Below are experts of layer 3 (counted from 0) of a mixture-of-experts language model. Rows are named router (the router's row for the expert), up (a neuron's input weights, with its number) and show model dimensions 0-127. Each number is 128 + 32 x the weight over its row's rms, rounded and kept within 0 to 255. Numbers have three digits each.
After each expert's rows: "mostly gets" lists some tokens that are sent to it at least half of the time. This comes from a sample of Wikipedia text that the model never trained on.

# expert 104
router:166101074132135120150160141109153104184102197112162136180144095115138144078084150113113118089107127092196146169147100092139155114069132105157162139110151090055120105077084092105080120083134081123133120151119131123161145119159158141135130082121124111134171150106141137138144093068116137170054108164129085147148129102149132166150144128115186146119147124109166052164091210141058112081183
up0:162168174104151145204130111119130118162132144154156120172108125093088122142111084128093187196102115116175127145160101119047129070125081156067149138139126131106104149183140116126107146142169118160149206135108142104133112151149087096166130065176084134127091168154163158096129123143069140076105115115146123122123095111193100091078082137149180105119140115139150052113113135074121111189162
up1:145135149149135151136136122088161131117137130088075101131079157148105081143102100080119153094144057099127163102170121094110143137087154108105193165134152119071106121071173134116152204067162142141155143100171112090120109163111139147156157120157130161160204147127091108124160055111152157197103123078156154118107100186114166085166107056183145125144157128093130132124061140153081134152129
mostly gets: "',", " ;", " &", ");", "%;", "with"

# expert 11
router:177193101148072205128085174133110147166142190122138109172140172117093085076153147086105140110142090029154192114147190104141164154107130085142120093113153126101111134124121143141078157127153124169165142102108047147082147136154165058082112130139081168110177119126095129079140115137148084170094159165146131101150152141133150180117141159129142131121120100141110120073095153126098119102156
up0:138174183120114165128130142109105122094106096094141042099104110166133169147128128127132165115137114132159139167139095094092119119107148121123172087153089185167146098116127073150085132150113096111109172084083126161096176138163094107143157115131105171062131138168118148110162081138140067150103152197148142076133155137133076107031191152065141105138135204166097149148178149163106141106137
up1:119192075130116166104142134124117150127093072128101092108054152138129154040125097123123140134127136130104127139143128115156146120105153047198129134136162136151079121024114162160154119116081122140138148144154108167137144185181131102184104082114194120126094109171106107153106116140111121057118142054158148095156147145142092110165141162116154095137199168141105077115148116172147160158134
mostly gets: " water", " power", " health", " fire", " light", "ination"

# expert 76
router:152182073187094115152154099072106104178088229149157098196174131120161144121097126090111122110112116091109159137109161101154149107095171137147165098129196118108084139083026127118082180124174107112176123160137166129115132118180169126138126128102104159096137133156120144135178144122095117168096136162178064135143140147129142167138141109155178100120137101134142129109066185147102126123139
up0:086136119124151169161203113075192125141124144062163115095116172126138107163153142117180146085136136152115141090095121153116067202069137165167126114149084157066144099153126087176125130117097151167085108125179132161091078107068119114089123122187124105059134147124090099117109151086166156095151151135167202106152145116155128163120136071147094135105122153059107145147134175115137146134112
up1:069081153159091084140176120067129131203157109122171124154093170065134139156142097083160137124115116138122164127123128080136094143152152088157082171052182152140118086168180113137121155089166133120123118163133091083145083094136151130087123109093138188087111162070139154158141109086179089115137110113163186172120099110141174156156142096154161154080131163097089162114130178128102140077115
mostly gets: "66", "33", "77", "35", "67", "32"

# expert 1
router:102132122076089155135093132087108155158141141142147171184148156111141147118186141080128183107107082071184160145129136105128149134122145135093107127135179080088147103066127127156103116057088101157193136127172099129109149065186157119118098101158093129120187115138132135136142110065097191121112139156129135121143143135169092089196207129220154100180098100135139136111095150144127148129164
up0:114118113120125181075148150177144132170160133126107159093100149126182140158146168105158167114206125097151171157107127148115114166107155093109134100171089080169090107110152147214121134132142092137135130091144122060051066135091109104107118159099143121114177163107169143080081115126094122130097113145163104115103148095064124093127141145127151130181066160147094102134120200071134189104169
up1:109186075110126189157121135138074142132149109144170126110137240113115138100154137107135137115143098103163153085072092100183159135171138107142117116184155093112125148084145084149122133169088138131144118169123110100158121123171140074125091106112151055135119135127107116096185116106049071097162170146084135092159157144150140083111178164215112157118109145169142105086084148110136090130137
mostly gets: " inst", "ruct", " fact", "stitut", "cept", " influ"

# expert 31
router:138146121137093211131095193103121136171124150157182173177168174107111117090148154094118175131110116123135173129126171157171137136120137113088134066102149107097135136112111151130088128147113119172116141158134093207148164131217153063142124138133090145108172114128086130089172147163100124157075139140136068112120178141106105228187152166166174140137153135148104111103102192141120120134145
up0:156175186119084075104124190153106091158117126085092116132135100153151099159167099166126121129152074120086139114146126094107095134119132068143122132158166170189105151067119141088092104123127172134105177166119116164105162164114135077066090079100123154119105111074148146125136196143147162114145164100177077096155100099115179171190096150164161159073187125116144084136121149091144133153087
up1:100130177065054178125095154131165115107149123126100190133093061169139116105162117121094094102111113142137097105143117170151100117112162120116095179132145180140121141148145090147164038148110161104129140155128078205159169122136132105126147124096153185094125181065161136047138200095167183144156132120092104062072152110129128172140140122121182141091121140114104111103124126107139131132148
mostly gets: "atform", "artment", "stem", " method", " product", "raph"

# expert 78
router:127143183121087152091142119103095181145142141107170199159134122121133127118118157077089141107106103150120133125136085117120139129140131100098150137136140144077104104050100164098081190081155108135134126179122081163156192050130139133107142114065100138168138084116109162068168064109141185114100144127147118085149130107191171197096181143210120103155131083096147098115092149129136135120151
up0:115131110119156137101152112125113158130167114158137098117161096095102118129182095191157149156126149122123190041118151147201106156125088139115153087155158078111071190110160083134127131103164126124141132156184089164153150175155085107124133147106081109053084133096158115119137084133151122084170075137148166096092146161133121177139164166053129175126127083082112066126149123125101093135185
up1:110138131080162131164109141141154127121097182115136138145175101122085187116082084124125143131160115144146134143104136094122065119142111190121162203125114022118100201119094127094137111114168174176124195088081106182174133125134069114176160116147065127063112104113163057093124113162134184092134131158173157164129113105143147123109107161107109127112149142083119125157135126157155111090095
mostly gets: "cri", "imin", " gradu", "ilit", " separ", "ufact"

# expert 127
router:174128080081113097144175113110148099210114154157140137148178129128148117081128121120091140102077125102194113165114143118193127119087133097116150106146144142089088090097071133090095149127170079179147103153153060149154140093181174130115104121125114187129143105143136161112136069089135118126123119162146099155108141150162077147161147068144209058193147103134158091109102175135115106118174
up0:141178113181067134155121189138115138197123174170137147115170180148111177102100153126099125133095124078150123098196125154159082144148145107109158144134154056067101107090076104105169137096128121084119152143175115157146156094118159054119096097148115146108161077120124136133138113099128082110092152192130111095132143153146160131142117163139172076066068127148148107106113095193094155082170
up1:166172138115149181164132141159123091110118155123120110095105108107097133145121075150089160164113187130136103132156073147112117138073173129106135094119102197115083110113136070104098112154050151113125119097068102142183113129102205154151127149139103183133128141173131087139113140142200123105167202091183047119162111145132137162091117138164149110117118078148146135169127076118105131066183
mostly gets: " MF", " FW", "199", " ISBN", " Yes", " DF"